{
  "d_expert": 224,
  "activation": "clamped_swiglu",
  "router_score": "softmax",
  "norm": "layernorm",
  "tie_embeddings": "early"
}
Below are experts of layer 5 (counted from 0) of a mixture-of-experts language model. Rows are named router (the router's row for the expert) and show model dimensions 160-319. Each number is 128 + 24 x the weight over its row's rms, rounded and kept within 0 to 255. Numbers have three digits each.
After each expert's rows: a language model's description of what the expert responds to. This comes from a sample of Wikipedia text that the model never trained on.

# expert 45
router:164104086081088150159146152112140121140163132124149155169147087127109122100142125156138171122110090094139077118144157121177159114079122099120125133147110111155156140149133162081124161128126092138128127157104122116103143096127113106132127123124132167106102130128157136124112131126151178151155105140100124161130095138127160114122162116143132150064135107180131113119140116127158145153132139076109119121097155130123117119124144144098159161106145106139083135125115133102150144111145146
What it handles: Consonant-cluster word pieces. Consonant-cluster pieces inside words and names such as ll in Yellowstone, ck in knockouts, nd in Hindi, plus short names like Jack, Bill.

# expert 32
router:097101165114109114093114121137147129162124135140166157144131148162102167104140130125153171082131163146121119096127120107103133127148115128121109159107104139121110145141135187116123121150109088108102114118121106152079132089111152147139142132096110081147163154101130154129110097151138088134160151090131144150126134148104163123158118121082156112130127123094110171118106119088144106175128135130182105142136116104160145095103136131117119100151162164184081197146161125116111167137154119
What it handles: Table row line breaks. Line breaks and pipe symbols that start new rows in tables and lists, such as review score tables, results rows, species lists.

# expert 50
router:156109088108136133143161134131101127128138144136139140087163128107078154135133125169141087113126117108100139106118125148129123091137143150118115137146153136136152152095146144164146128124121107103136104166165137169096135151126089168098120122102142145111134139158099124107119138111145132143117137097071115095142147076108132125174115132119139161094142133117107141147113150126154102090096112177140119126130134152132134144116158159194103111111160188129140077153096135127095134112082110
What it handles: Works, awards, events. Nouns for creative works, awards, competitions and elections, such as film, album, Award, Series, season, primary, premiered.

# expert 27
router:104094107084116119124154137122129102106154109178145116140145139119175086121126105127097140139082163127164095150158125120155104107138087119126119132103121107146129089174110092152182106142148114111132119142132147175133114136156137152124132069184111141144092166087141111126110116122159135092159124159117125168070087101118103131133125155160094150151162128166153140096136109134121109142136163085126110123122149112112128121111144146119154133114138156103146116163156141130150104113153105
What it handles: Personal name fragments. Word pieces inside personal names and surnames and place names, such as the s in Ellsworth, a in Isaac, er in Worcester.

# expert 13
router:132151101080155096135123145135106116110162055132127120138091138114098081082103123091143131149158095119117130118130137145176121113109122117122119162116083119147138089104122106143101141133170118137180159103107120162145138124146152102138117149124105149162148090131126074086145143162160088111147147135135099155117104111149156126106118113132149127106140128111131140122174158125171111104129135109129122146140158150126144156184150122151129141127128131121128097134132138163141103176116128
What it handles: Mid-word vowel syllables. Middle syllables of longer words and names, often ending in a vowel (ora, ona, ita, ria), as in Fabrication, Zecharia, Crusades, Eutreptodactylus.

# expert 40
router:129129145109094125110152143127120082157155124118122168134186137103095113077151121122135155131097121115105145150137149119151172099146134124127122146141131170153138088146123118142122097122151142147143137136106125147115135133095113119134145133150116111124127066148132128148101074141111123168096133185094095119136183143125103144133102110107164152128134156156133114128114164136123094107116100120115127157123183121156145143125148149132176170140136108080129155083136159113082125088166083
What it handles: Capitalized name beginnings. First capitalized piece of a proper name, often in sports tables, such as Port-adown, Ferr-ucci, Com-rie, Cap-roni.

# expert 6
router:120098141130118113136128157137105124141059109122093112084121130089148133147101143135197158136160123106132088129120148153142108101113170120155122111151135126085142121154090142099179090137120142107107143127096170120121140105097099119138177135145125102098143134123114137105166155110163119116090110126176081102138134122126113147186145119142178137128138132083151159166138135112132107100128138127150122154102127093144099153107164177116134113145119116099173140132143108174139127121102098
What it handles: Small numbers in lists. Standalone small integers in tables, scores and track listings, often after pipes or parentheses, e.g. tracks 1–8, 7–6.

# expert 31
router:149147123144152147141163132126122131134118159074127093140108149140139157162134153103101134124111150132133096185128123126114141175094096133131149145126129141175117181136113136134157115117100147130134165121144100082139130109121135113149142103075185117158114159132114105113143111106134157110133117146121129167139094153149145141129131184117087157137111093145150135150170129160134145138151174130118087133129093128112115120114125118130129108168153127167178130155082166115155083112108160
What it handles: Prepositions after nouns. Prepositions and clause words right after a noun, adjective or participle, mostly "of", also to, that, how, whether, as in "nature of", "responsible for".

# expert 11
router:109125127157118157107133153088131106152113116133172125137155147196140131110154114125134129141117169097113096105179099108107109099145122132133098133128066121135153132146145127151143119122094125139174130102128114141138111106171119109138150115134113153143128122075110089158151100120126148137153115068125118161120115133124173124168173162144130165150168121133178137121174157095134137160124149165117136118113134087121143149128128082104150113148115119109164102116134135132150105149141142
What it handles: List separators, name alternates. Commas, and, or, &, slashes and dashes joining names or items in lists, credits and species citations, e.g. "X or Y", "Andreozzi / COL".

# expert 34
router:100109147176147130082122122123139096149155114129136115142158094162131098114111114116159138114131123150154143072126113131071158123101133147169145085136064113101122088157115128107126136131084095083119162093131091145132109131136116123152139137139130103145136158115142133138136150105111092097110124133107125137110145117137098171148084132087178118153109108114140109159162113160126115127111169116127091153133188123126138135101121116127130103072138128124125157126118100112115142159143132
What it handles: Table cell separators. Pipe separators between cells in sports and results tables, usually after a number or name, plus semicolons and Arena.

# expert 12
router:134094140106126119111156100154101144151135155154100124096144097116109114097133144166150141107112118148127180139105135118128139144107144093181100134104099089147165160094105138108081135113122106157179107119134100120079145127088118156125123121128103107145108130148152115095128146157150163142116184120104146143164145087165142131098131131146120117152145098169125129127135153153162051142142088123148122127134147157148083161112163122124152159128133115146122105110126150088142110075181140
What it handles: Word-initial fragments. Opening pieces of longer words split by the tokenizer, often after a or the, e.g. cl, def, sl, evac, Indep-end.

# expert 24
router:114156136109130120138136089142149114124076094161104118107090121134131116142115122129125113102163064090147154135128086124135096085120161178113088144132097126107163132101114142136099124115139152167097162103151173112133147168119093154118143118122134151115150148150170152108129083102105097117151145146118131099149087092122101164181130098130155128130156132144095124142098099121160125120153145183120141146134136134134104139115134122132126103100130128137101144116118109145179136081107111
What it handles: Years and CJK bytes. Four-digit years and year words like year, season, century, plus raw byte pieces inside Japanese or Chinese text and exclamation marks.

# expert 33
router:122145103149139137115165122130148129095135122121127124145143103125167109140115136119120108118156167152163140140104100111090163107123096157138148133078074143139111169138144104115135100121107123101137151128106101128160126164149175108135159109092153159141119114111145150127150092125122143145104104102091142140077098110143144147130095171114081145159106109131150148170124131179145163181139136124091099129143115100100133168107149120109124074167133096171141105148126145192086068117153130
What it handles: The before place names. The word the after of/in/to, especially before legislative districts or place names, plus United and commas within places like Tampa, Florida.

# expert 1
router:145109112061113153126086155122106126167093106131141107132130159117101088096138157113125124136123124095164130182135113156140126103132103115128100092138098102185121108069125089114078110171135087132132133093118164141106167149124095136123149122139122130109071131123116093122103132121158106134139140162113137137141120115132150101133127120160114122146165105139127167112148135141078156121166120116121145176164180135144078142152143099146121132092125166142126081100107145094129112114163118
What it handles: Non-English word fragments. Word pieces inside German, Scandinavian, Romanian and Turkish names and words, especially umlauts and diacritics, as in Zeitschrift, Jönsson, Schwedenbrücke.

# expert 51
router:100090159166103087125099153089123154127120086134097131088139120107119149086096156087147114088126131148111124149111146129139120123122151153134146106146118141115119137128090141164119128094076143133095130103171143160083140130135102117118125142154122135126135091118117151144116128101127119104091083123121138111131164124130120137102108107168129108155099124096120160139158100142140115185109122161156128180126101134129150103117135117125099122132134110118163143159160121140140178112121134
What it handles: Table header pipes. Pipe separators in table header rows and first columns, like # | Name, Party | Candidate | Votes, Rank | Archer | Nation.

# expert 57
router:123142154150128132119129110136151108155097094131121089172140092159150163129120151123111097105143132110126150125143085094138120102157154173140117098119069128095145152166151119128132104140080151092112136096140150103174115087147155122117160119125112127141143107107161131136143136106121108158090170114160147124160112119137113189113149129107124130104117115094156100148122102062155133147126107174154141142079132095143149118107102100119090102112125110154129141094145112154151123119151143
What it handles: Clause-linking punctuation. Commas ending introductory or listed phrases, dashes and parentheses, and contrast words like but, although, though, however in narrative prose.

# expert 56
router:143105130139126130161106083112106126163116103128153095102100122094118096134130149131113135153149070119134132112122142123125121133129148147114167103146154132100130114098154157208131134125127146156145128166189171133129131115125088134165110121166135104122169115192119141116144113157102105114081109100131138099109154123104115114155111107182164159127113136137123175082127109149153102149115124095128121141118141134122160119141112108174163139149135132136123111156110104157153127168113177
What it handles: Table cells and headers. Cells in statistics tables, including dashes, numbers, percentages and column headers, such as Won, Result, GF, Votes.

# expert 19
router:146150132115127116152149120119089113167146137139139114098119087136090165113127103164151151093123094107098147144161120158138124142100132129129123100154159137137127147126145104124157153142153150150162115132167085120108089120092113110097128132116116127110151141137137128102133108153120149120100143105131074105128135108144125096137112128094109119120127166162121160148111143171126128126132159122135146168148133177140106161080132132159138181127132144164116097127112137105129110112101142
What it handles: Social and legal nouns. Nouns about society, family, rights and business after "his", "the" or "a", such as public, married, children, owner, and "respect" in "with respect to".

# expert 29
router:129145140138096119153124163142126124075145143139157151150155167094121113158165146079121118088146109084097093124172133141104120166152137125104165168141113168140138121155134085114081088161142118112104174128100113128138114144087113093128109153154093092113131118139097118147109096161161134165155124180166155090121122169146150123133130127138142120115093118158121122111097153081096140121135095112140145089136142126130150124115135164115157161141112115099127138115137152142120083130174153
What it handles: Word-initial capital pieces. First capital letter or letter pair of a word starting a line, heading, quote or parenthesis, e.g. P-ortsmouth, B-udget, No-table, G-ibbs.

# expert 21
router:138133148136113118106081162087131110157107129133111126133145132121080124129125061104121169123103067147095141084115123145155149110137155139170154106127109105109154120165083152119134132091136144112093155081129124097141155115139141116143133125134135131114173128092113177138157106150121108139135109143121094153094156127114127141179183116138153110187120136101150094114148120075123180115157118131086112142156095099144143141122101152135162126122169118114107157142140153122136150172100118
What it handles: Data table separators. Pipes, semicolons and multiplication signs between numbers in statistics, route and racing tables, plus road words like Highway, Route, Avenue.

# expert 22
router:145148095067152189149147106125133135148136160101139083147123106114114128142116128099101142126143124130099154181122106135085130097133142099122129128130101097165101172090126175129159135116136121131193119151159103093127092126139153140129102119090172106100116136157097157116149133121109150115116135131139106176147105145107060128136164182114060126137115116148130149106144121177173147088106169115160168160108111132127106153123105115151109120144151135144142135122102171101148076117119131
What it handles: Verb suffixes, past forms. Past-tense and participle endings and verbs after pronouns or auxiliaries, such as blitz-ed, l-ured, used, moved, testified.

# expert 49
router:142121112156130124154155099139107152136074113142107114122119131133136112130097149127134113130164120111105112169121159143174134148123180168121115160149115129115137138163143086128140158143114144122051142120110132124143185084161134117134145094164111121105150175128117177160167100105141117168110111112121128081104100097129161143109136149131101128152114101105116087123096110139108165121147124125092131107112133149150149127129142106169097156130135078100154131102157130108124083094110153
What it handles: Subject pronouns and verbs. Subject pronouns and the auxiliary or main verb that follows them at sentence starts, such as It, He, She, was, is, would; also table numbers.

# expert 16
router:100139168134138130091111103142166176096158140093136133150127121118141179127143098097158139088164155132112150104140125131119145130121118141100141138150119124091123158107151156122075116146115097129066101108139090142153170146102127157127108156099143083147133116135131123123100158143164146086173143138172150103153148155124148147156114148094122109102120150082107153113134117097114094136129104118167092161130113134115149085158109125121125111126131138143098118123149120105103169113159138
What it handles: Line breaks, headings. Paragraph breaks and newlines, especially around == section headings ==, and list-item line breaks after sentences end.

# expert 42
router:117139129143136115106141123127135142118164159104151178116108133119154109135137103110132142102154125134145093097157130119134128136135107132112149140163137149099148141110135119100109119126149111116127127101127112134185182170131113161128104122129162080144129162142154128134090115182128150082144126106117137118109154116155149141155094134141084109100114149151101114150168113117090089138139109139101108102146146171103172113151094096140107134161083135130082131121159110129117145121142169
What it handles: Section heading markup. Equals signs and paragraph breaks in wiki section headings, plus heading words like Personal information, Career statistics, Scientific classification.

# expert 59
router:118129152137124095133138097151137130141108121169131105170121059159138153119091131135156143142115117110092157079121102089087135124138177149156128079145114138131151105163117127136077112177052137155133151118129115135161111102122132128140144139119144084151136100168159137118147124117111101086089163140093172133110150143152113190118078102085142123146066096103118120094162129133108156136120098127170100147111130137135143139163122110162063128169138098124140151129143149113183160134162125
What it handles: Table cell separators. Pipe characters, blank cells and line breaks in wiki tables, especially election results and sports results rows.

# expert 28
router:138105125108128151150144112111119157147084112091172116141118088164176139165122141134120132138122093080116115117141088125112128138137125157155183139127090149119130165155117137169158151166121163130125168136109102120154115119111204127115112129127133135121132165163107162147137124127118115120104159123155161116124091116180139130085125179116089139143148090122145100137109120136145152103140115140115142117118143125131159141165117123138122202135130095132097146152130135147138051118086179
What it handles: Determiners and possessives. Determiners and possessive pronouns starting noun phrases in prose, such as the, this, his, their, new, these.

# expert 8
router:113103119090154123127132111126121134151079130118155116121152091139127123138118158133111110154156111091156156128125147109163131121142145153138150135095123139105182103147153129123162161167155172126074139113152143171123098142135115090112138169147076115150137138134145136130114113158084131153154142108119096118133158136138120098096117119112094140095135098117151127144120149147119147138138158116113102125179154184134156123109138097137159141151130111123062139167123114130129100160148066
What it handles: Places and nationalities. Country, city and region names and nationality adjectives, often after the, in or of, such as London, China, British, Russian.

# expert 5
router:149134121137113102114098166134111108140165128165157130126112169130120126112113165084131131159117145071108086175124189123136113124140120098145122116128132172156129157107135111142133129150153139127116108105136122127118140134147116140128141121116091146157142129111128131074089132118141106151161125123144133095119102097106122120104078129137124158177165160162152095136128153169091153104157162133130180095146106143151133114136102152163153128104133120130103148106132158123141109112132104
What it handles: Romance name particles. Particles and articles in French, Spanish, Portuguese and German names and titles, such as de, la, da, du, del; also scattered word-fragments.

# expert 20
router:148157137151137144177151139115137072131122152108105102147111113099150149165149137060128125140113178106115117142097148134099130169111131104115147116113134132188095142160116103107163106126093101131138144114158116099127141112133127118151150133087173097154106132115143132123154133113152148088150113117123156162124128154151154152145152173162064163123115142123143134138153115142146149151109164134108136116112127110140107096137099140114114098163131146137145107131117154097153108132133138
What it handles: Verbs and linking prepositions. Prepositions, conjunctions and verbs linking clauses in narrative prose, such as to after persuaded, for, before, until, entered, had.

# expert 4
router:143146117110135144133115143140109086149118132130148148091145153116151081113099141141140119165108155105136165167136157126149105123149126065129099137132091109128114123100129123136087136145141166115132144161104128145113105171124086133098079122136129147131091107116171083108082111141142127134130118115108152111146107113118139117119107155169097150136163115153166146138149137115111114136134147113123116118151153117181090119159113116134149129107161111106096111140141130108121115158136079
What it handles: Slavic/Romance surname pieces. Middle and final pieces of European personal and place names, mostly Slavic, Spanish and Italian, such as Bartolini, Paniagua, -ković, -ić.

# expert 25
router:116141089095133117138111128102160088133078150142138134103101135125130083120115118144145120104118087087146096117159139091148087112146142118142132135094147120100117094171152110169163168117125115147127161119142140131101119118129113123096103127158112149140122131114094110120097135147144146110125087108117123099122171103144131122133103147118091117130159129148131107142128145121122118125163139094142121080146188146109111117172135092118147138114126113116099143112139118132142102129101073
What it handles: Surname endings. Surnames of people, whole or as final word pieces, after a first name in lists and tables, as in Johnson, Wilson, Potter, Nader, Walker.

# expert 35
router:115126136118165139123159129194155103152125107156133112154126102116133131154124118128134148145135129108096150140157165119147106119135148102157147116103071116086168152118047162154146146133143150118118101106138137117138119124136152131126134136078158117084136152121113107145143139089178113147085134148135168118115057085149101120107155135131160144139169124138153103064150115100149133130144142176079150113089093128149101105119103121140113139167100149085159115126137125070134127126118145
What it handles: Adverbs and negation. Adverb endings ly and y plus adverbs like also, often, then, again, not, however, e.g. Rarely, ideally, fairly, do not.

# expert 62
router:095128136165126102149174112095141152093126153183110108128119151135106082145144121118107108164137104132127094116160086093117118136120120114135140101102099144143124094123132121106088092165078107194147126088140111134146146134147122090132130150143094120130118152135154112155119129093121156148126134119132106155153124110146131204142142141180142153126098149114173109162137100111157134150101103167144142145119090089099122126130132132131147132138114140164110162143153102193144117102136163
What it handles: Opening brackets and ranges. Opening parentheses and brackets, slashes and en dashes before years, ages or notes, such as (born, (age 47), 1895–1972.

# expert 7
router:159166122158155137120156114123143130076141139102125102141139149142142096135114135120101129142153136150152099158089099117109169168109068130115147097126106141163106164151133097130154103125158137141105158093112094098143112172149158113139134109113149142145090130126161151124120093068098183121152113107094118186095105161150168145158099151099089124147122101160138140154152132135121132151147171118106090145131106094120111144123135148110167077177136131161127110153108177160110102140151143
What it handles: Locative in and the. Prepositions of place and following "the", as in "species of lizard in the family", "railway in Lancashire", "within", "across", "near".

# expert 14
router:137112126133139102120117146116157154148102163150085139154098139122131109164138134130177119124143116090120146149121188131126143108127112088152115150071092136173114137082124138113105109167121112120128141128095110101132149176144137111104161120144110094151124089111163103097125112151148096150101165135144132136083127118171159106097129114176091153129168132123156151097109121143125118149180156122168159095164127114155167119166129134136164163127113151087123092104089134143137083182129159
What it handles: Mid-word syllable pieces. Short lowercase syllable fragments inside words, often after a prefix, such as si in Unsigned, bo in northbound, ti, po.

# expert 15
router:135122109117150126157099101086132119126172147149157119161137105104154138132171073134119123152110120105116100171117108135105145078125082095135177127143107136123115120157108141142117095146121128111120135142132138101130107168100178112149122104134114152087130157098098130161127103116127104115161111155124165152103079116151100146069146162134127145144161097148139077120131113114098148086124118104137182144126145123119160115166127144132126141116111106102114160141125172143132082113130198
What it handles: Possessive markers. Possessive apostrophes and s after names or outlets (Hudson's, USA Today's), possessive pronouns his, its, their, whose, and compound hyphens like Sami-owned.

# expert 58
router:156108138142149136129125154156102102081118161113161121181127103118096117077148149132115129142110084125117152132142205121123156122124142126137119150103156142154137127090124109111086136113154115132141131140083128140126157121110086124095152118108152129166108085158148121123133108159104117165080163135143153111127156129111128096096113118113123132110139120141157108104121137107133132134155081141170142092136163108148115145112147116178122157126096135070105120091119165121123120105135163
What it handles: Latinate word beginnings. Opening syllables of Latinate or scientific words, such as par-abola, rec-essive, sc-ape, per-ipheral, super-natural.

# expert 36
router:147104115095116162125147066130098132157150141088176114097129084117079146140105124136134140098130102131118147137155118157125135121111159113151116118163133115151118160058135224093157140091125145131173153138183134111100105100146121120122080128078186122099126136155085139096130137122119150151103139116142119136136135094128068150146136142080091110116149139159156137133137144191142147085107125117136162182121115168126095151096127100147129143141153174157130118119090142119144103124094145
What it handles: Event and action nouns. Verb stems and abstract nouns with their suffixes in expository prose, e.g. reported, test, attack, self-report, complaints, rediscovered.

# expert 10
router:139144170108170129093127157143166122146146144101164137142139109143112160098139149087094108124133160157117124135154087107084112100158120168137133128139098142145142119140148177105134151090132140139160100072107136128142115108154173115112159114125129182140125116113163146147138125134120095119140110125131141131117091134115094137141137124133145131118105149107135169110149121107095138148108177133151103114137091123113142156116075138108125132167121120172137131110186167121142159156134095
What it handles: List and table openers. Line-initial list dashes, table pipes, colons after labels, and naming words like titled, called, renamed, mostly in lists.

# expert 52
router:167132128105106132175133144142118086124131126140185143146115104130110095138142149129145143131129147125139167149158134157160134149117121093103116131141094129093144160117153126149135096115144115109107169086085114132105111158123106133082147113167124155149093101154154133105084125138115091151147137163122106091147139126139134131137092146130122154151171089114081134138104114108102125108167116126125091120136188112132075154158144144161150096130145127118108152123139156113171077124150145
What it handles: Indian name pieces. Pieces of South Asian personal and place names in Indian film and politics text, such as Bh, Singh, Kumar, Chand-ra.

# expert 60
router:127173135119133173099148128120141127124152143144127139148106144108139136119125151073120113150112159185102139159104125122093142129097113142106154124099106131195121144156159076097149101092140120118191111142138107101145094113149144102165123085144170145122111099127119148131143078111135145094146097081089124174139136133101115126171116152126087129159074156149115212149133124161124150156096151129100126101134094131115146123153139130119174084128132132158149096099114153131157130126131122
What it handles: Biography prepositions and verbs. Prepositions and career verbs in biographies, especially at after lecturer or professor, plus served, joined, attended, graduated.

# expert 47
router:134117137108115125135081136094116114119095117094121140138078116116092078134135135148091157140094110116100128103155119134097160154152174122096170113177155131179129151111104125129130088140147151149153160117177121144163180145154130105120103128170120139094139139145130152105105116132088109168128123116113130090149139102122134162129132104125120126143108129138122115154152151110074117128128121125137160147113121121104124108108113165094176123137120115071125151136104125135134119113132156
What it handles: Coordinates and technical codes. Degree, minute and second marks and N/S/E/W letters in geographic coordinates, plus UTC, codes, taxonomy and database identifiers.

# expert 9
router:118118118129125169141072123160158119145146113123127116139139140159177162109113099128130124143158098090139118101137120123099120117142125174114112140112068130113129150140066097121094108133112095160071093120101134136107151131110166133166137110158076087133163105129111140129084127109136115143130096153125173170132120142103106121145126103104127118119112137128112136170132132115102147126095125149116114082131129114114133133095109120121092139077114124116172116164148108163173159055102101
What it handles: Periods and abbreviations. Sentence-ending periods before a new sentence or paragraph, plus abbreviation dots and suffixes like U.S., .jp, Jr, Sr, Ltd, vs.

# expert 53
router:130117151136101171119135129135120122111127122143108103145140145129128155172129143080142139122158188115112189149142139114100140120113141099115143114114134136078143162156158081141139127133130136110147125105135108070144138117100136077132113130140101119110115146118120120158160137105154102113152113121146169144140106137147132109102184126169087128128112084133147127138128173137093160100175147138120148128143097140108159135146101111129102147154115129114122117128120159119177089178129167
What it handles: Articles and linking words. Function words before a noun phrase: a, an, as, with, such, including, has, became, e.g. marked with an asterisk, calling it an.

# expert 3
router:170120113088111110122091143126132124104157126155172148138113141121125084178116134157147098129090150140137108127155159116109109109100080123130142121141095130122103082108129144126157135152093108106116126179128136119089122107158150123108141090141180138118135132131091130096143156112155134095155172170134116160141114107118077115119156125114100115131159133146150136116145089139149112105136114137184116132136132168133149119169163102159076180139143184125149148161125102115151136165123169
What it handles: Mid-word noun fragments. Short word pieces inside common nouns and technical terms, such as the in of brain, d of budget, et of wallet, ute of luteinizing.

# expert 38
router:159128137135162110099144162124131110078115111122098145128142138086142129117113132127118163082083140151137142158103146105150141109089148133162167112168157093090102160131099154117106130117133135163104110127107163147115111095139142144120111112120124148086123107150156143134118149164131075096111118141120090081167129143154120117079145134205146168165112175115129151163142114135134131111121151096124111103106101129096120130138133156117116092158084159129142166096130101157103113170103129
What it handles: Infobox field starts. Dashes and line breaks that open infobox fields, plus field names like Coordinates, Born, Country, Clade, Released, Elevation.

# expert 0
router:115131138115117115103117154147109115134137156121108161096148103114113142096118109127134095135131160135136166172170126085156116119113129155118135175102145114110200097135143119151138170154139135050143127132150134153130106144122130102122104113111126132138161144110147120162121101154122135144083163134121111109124128113097094121108128147138108164118102142162171157161116135172142104139153163121129107106151137135138157119155128118140137132117129147129081100121111105124084106172142106
What it handles: Sports team name parts. Nationality and organization words and final pieces of club or league names in sports tables and text, e.g. International, Arsenal, Hibernian.

# expert 43
router:097123139166095174119128124131149119162106115154167103140160147167155171111127127154115108145100163101108138090152107104124131103152133166132118098143074120142146145155156107113145107126079173108105121129118123082140115075140141134131144120125101129155140088072138102145170101102130118145105152103162139154138105130133134146112188137120112180118152124087161120117108110101144128140146154163124143105079110089141118136096110074118135117113125120127142092107122114157168118132110135
What it handles: Coordinating conjunctions. "and", "or", "nor", "but" and list commas that join nouns or clauses, as in "plantation and domestic labour", "Macy's, JCPenney".

# expert 37
router:160112124105132117147125127120174115130094107120134105147103118128130095122119137151124101132121116148180137109122125108127138137143156108094162135158153110127138081058134163178174138126140146113124145119151120116118121134112090163125122166104134151118147159143142099116134124117126142126111134103140117108152116134149161130152117133099134162114129172118140097111121155113139115145134158135134141154124139161143132113148111125132120109150091150142130120174114092123127137107088128
What it handles: Plural endings and closers. Plural suffixes and the last word piece of a noun before a comma or period, as in households, others, Hawks, plus minute marks in football scores.

# expert 39
router:168131137127088111073151118140100111122153161128123120141153142108107148135152153121151188093094129135083131157160127114168146137127140068121168128107156109106148118132084135157148142127094115124146129153117095083146113114081182085121131169110145114139140128124137145118175104132184134099128140187161141121128118124150105098089180104192161139100141113150136133121123131130160058100147153105111172123123059126137110116137144105156118175150155140099130153117113102083125132092138152
What it handles: Quantifiers and numerals. Quantifier and number words after an article or preposition, such as every, most, all, one, two, some, any, often before of or other.

# expert 18
router:120092126129136125098125139136137123183094146103110110113114136134142190181115110120098111150120103141100123070128116187075113086094143162169112142137081107085195181150075108168120137107122122123101134054108180124139137133149150158141141137137100146119142170142144126147163108121141121107152086126135141120119135085099149141142125104116137143109119123129126130116090110130135136110120133195117094122081127149094156155141114099145119121120099114152133124135136118098151139101142128
What it handles: Closing punctuation after numbers. Closing parentheses, brackets, quotes and percent signs, usually after numbers or citations, e.g. (copyright 1960), 5%, respectively.

# expert 2
router:140140112099094134130131114117105073128101114115150144131161122111109101106141136115118171126140110090144105147140135133162125125154123130131126125108105182163131117133148091132136091127132095111125147136092135118125158131102115139152149159204071108094101084129125132109082109141154101139154155156113111135115156127148159176131157167142150162153150148136157154102148171130103153130125133119111115154125148141156105140156121130111171134111134090089108131108146147136107105121159113
What it handles: Personal name starts. First names and opening pieces of surnames in people's names, such as Frank, Sch, Mc, Ho in Hochmair, Lyn in Lynch.

# expert 44
router:120161111176117114152140111125144091094175102098097084124161118096135135139145098086083103139126142116155160122078100114133138143114094091132160105082102110142154133141105122137150106144137126134137149090105111091140089128142141119150147120141180152149112118152111161110124149092129141119145121124121097163164091141152143132150118114122109141150080144126158114146136105150167107137126191142147165151121118097114132090128130173154162058147154144117183145164122152132148101127135131
What it handles: Dates and time prepositions. Month names and the prepositions before dates, such as on, in, during, until, December in "on December 15".

# expert 63
router:157135109123164108135126107114097114091166122135104141125116102129105152136123109197131120140059093119134117132158133116122115147135099108131124103143170122114155142095109138122175132100140147146167128161169110115120111090161148132121114157094152149110143111149152156125124121128116138187137117107116106109114119121132109117139144113078114101137176142150155114132096145161137147098145148096126140126118152151132090172157123180136187161129121183128109115140106134100085127146100118
What it handles: Place and land nouns. Nouns for places, land and built structures after the or a, such as street, town, water, area, shoreline, grounds, interior.

# expert 46
router:135110125122132106147125167121101156139110148126139129160090121117115124132122160156145113141095100114093172118149168108113114136109117118139075131122092112116107170023125150107133116135142129154147124176136101159125162135113080123113111139110150137135156101113129118096132137163112105141112148132143121107117133153133152111133135150113105121096128148136143104118118125156125119113114128095150172146179130190139122107139134141164113189124148174132131117113148187139112107148130157
What it handles: Mid-word syllables, nouns. Middle syllables inside long abstract or technical words, plus common nouns like line, live, experience, as in metho-do-logy.

# expert 55
router:127139107107111090112131122091139085124110158101166155123175126128158120101157135140092155112121103085113125136143149134137121170122113104145176133101109112112150103145112127111159137158121154131165149152159073112148090167126128107109133136148165132146106165120152154114151084127186140112129174180114126142102103180162125123114154148123136107143170110136089088130093110130190073102127119134136121137153132135155109125128129130162173125147106128113152123156110127091153124099086153
What it handles: Ordinals and time modifiers. Ordinal and time adjectives after "the", such as first, second, same, early, mid, and the suffix of "20th century" or "twentieth".

# expert 61
router:124113101102115093162184154117110116101135128170157128121135118112091102125180150117133145126144134126137122168098197116179129135108084121115114139138089122143114102096147104154137094141145126121129154147135164113097162142098157125090100124135170131103160090108118154070109107121141135131119134149096109155108150110191151102185136089142154130120182139133160154120132124121134111110153123087167104103122171157164119144138088123142143166158171139142116103141113138099123130152102138
What it handles: Pop culture title pieces. Words and word pieces in titles of songs, albums, shows and films, such as Love, Night, Dream, and "Sl-ee-p" in "Go to Sleep".

# expert 41
router:123156113144084120152149123147133118112073136131112128091141120149115148143090148132140107125174099098145124101100102135141086102110184136111103138114077141110158101131130110103117127114147138150083131073122145116146145177097107112133164133130110114098100146155147163133114074103136145116112140119155088114108125103152100194175161116112165127147138144110130148154100101149148118100145170134159087132145133119127101146123125119143152082136174121157109114149125103155155112122097112
What it handles: Years and dates. Four-digit years and day numbers in dates, tables and ranges, e.g. 1980–83, 5 July 2007, June 19, 2012.

# expert 17
router:150124109121098131112125121101095149156159142111138169150132115146077101082157150126124138133131089115127142115080169105176161112119119062153127136180121112164116117088090155103095121154132106164125159173132126164110131144092100116095146077103157108160099096150150092109083109165113113147097132135170118122109122145115128100094128154135181158089148143166076117154115119157101118115105132128121131133134143077128138125116131143149143165130152144137157162083128153119119127106147121
What it handles: Mid-word consonant fragments. Word-internal subword pieces like qu, eg, ern, ss, int, rel inside longer words, e.g. te-qu-ila, Eth-ern-et, all-eg-ations, Sac-ram-ento.

# expert 23
router:118131135072130153142099121140132136138100136084141096142101151105115137152121097146134154130145080093125103073159105125104150130098138164109107098133146112123150125098077166124133113128143130138109136131109164107113183175097149118139125135117113115103144111124104136162139190140123105126127127141155145123149171115130119154182152094126168137146129143058138106155116125130108137120152111112136116116130109133096152116086136164170111168132195074147172146151132108166154149086066115
What it handles: Decimal and money digits. Decimal points and the digit groups around them in percentages, prices and table figures, e.g. $5.5 million, 3.25 percent, 30,000.

# expert 48
router:154149141122154079116125133142120116158158113111075176101112114116146145116117117200128115134149133164160085138164151135156136131119117115156127119150186127117109130153135087129167110144140084109152108088143100183112083113152141096121138151127158146124137134124148112127076112114120151136127126109096094106120100114109092086090085094093130090114134124160120122100155153183114157168138138107097124124162103160118137149120132155098147100133154134119137066139072107099097129110109133
What it handles: Titles and institution heads. Office, title and institution nouns followed by of, e.g. President, Minister, County, Chief of, Board of, Siege of.

# expert 54
router:112142164105132122140144134155092080090152149131150124145145093127103106110160156149134145145127152117137147168144166139131160158140134083139148111129113173127142137138143099109125109139151123171105129104086122105105138187083133105139105116153091092124073115138141171090078127174112120189146125166110100110117169136145113138115113143132094135158147117105139132102156141125089123111132119088133140151151151066125128117140114148120158164153142073080116113125123127103098127136156129
What it handles: Non-English name beginnings. First letters or syllables of transliterated Arabic, Persian, Turkic and other foreign names, e.g. Kh-odabandeh, Sh, Za, plus Thai bytes.

# expert 30
router:124140101140142139123168092148095138125154156097123120116116114106082154136121110165151067112096089097123151139169171167129115070155152138146145123157153125138155129114139142149170137119133116137150099160138093155138122139149083130102103132057119123133134132160108147109132140130160112164107135101084110105100121108120143122159094133099112144122154125099130128140113149091138106093127137147119115151112156168143140125132141124196133125102150201099111115145096125135104142132074102
What it handles: Topic and field nouns. Nouns naming subject areas, especially in section headings and occupational descriptions, e.g. football, music, research, Sports, culture, mathematics.

# expert 26
router:158118125114077137132114137133133097121079123104138145118116125103107085160116107144109136110182133145075140136148136148142128158136170146098093160165165109171144123102135114161118107155136121108110178106185118154147139192112096103145092161151114158097137159144129130111094127120130117165114112113135132102150171120119091126117125119123114108122069137118142146183163180135116116074116122112101140169137133085138131145107135165080157085102162130105146127119107124131102103096116126
What it handles: Capital letter abbreviations. Capital letters and all-caps pieces in acronyms and codes, often in tables, such as MF, FC, ESP, the I in SIGMA.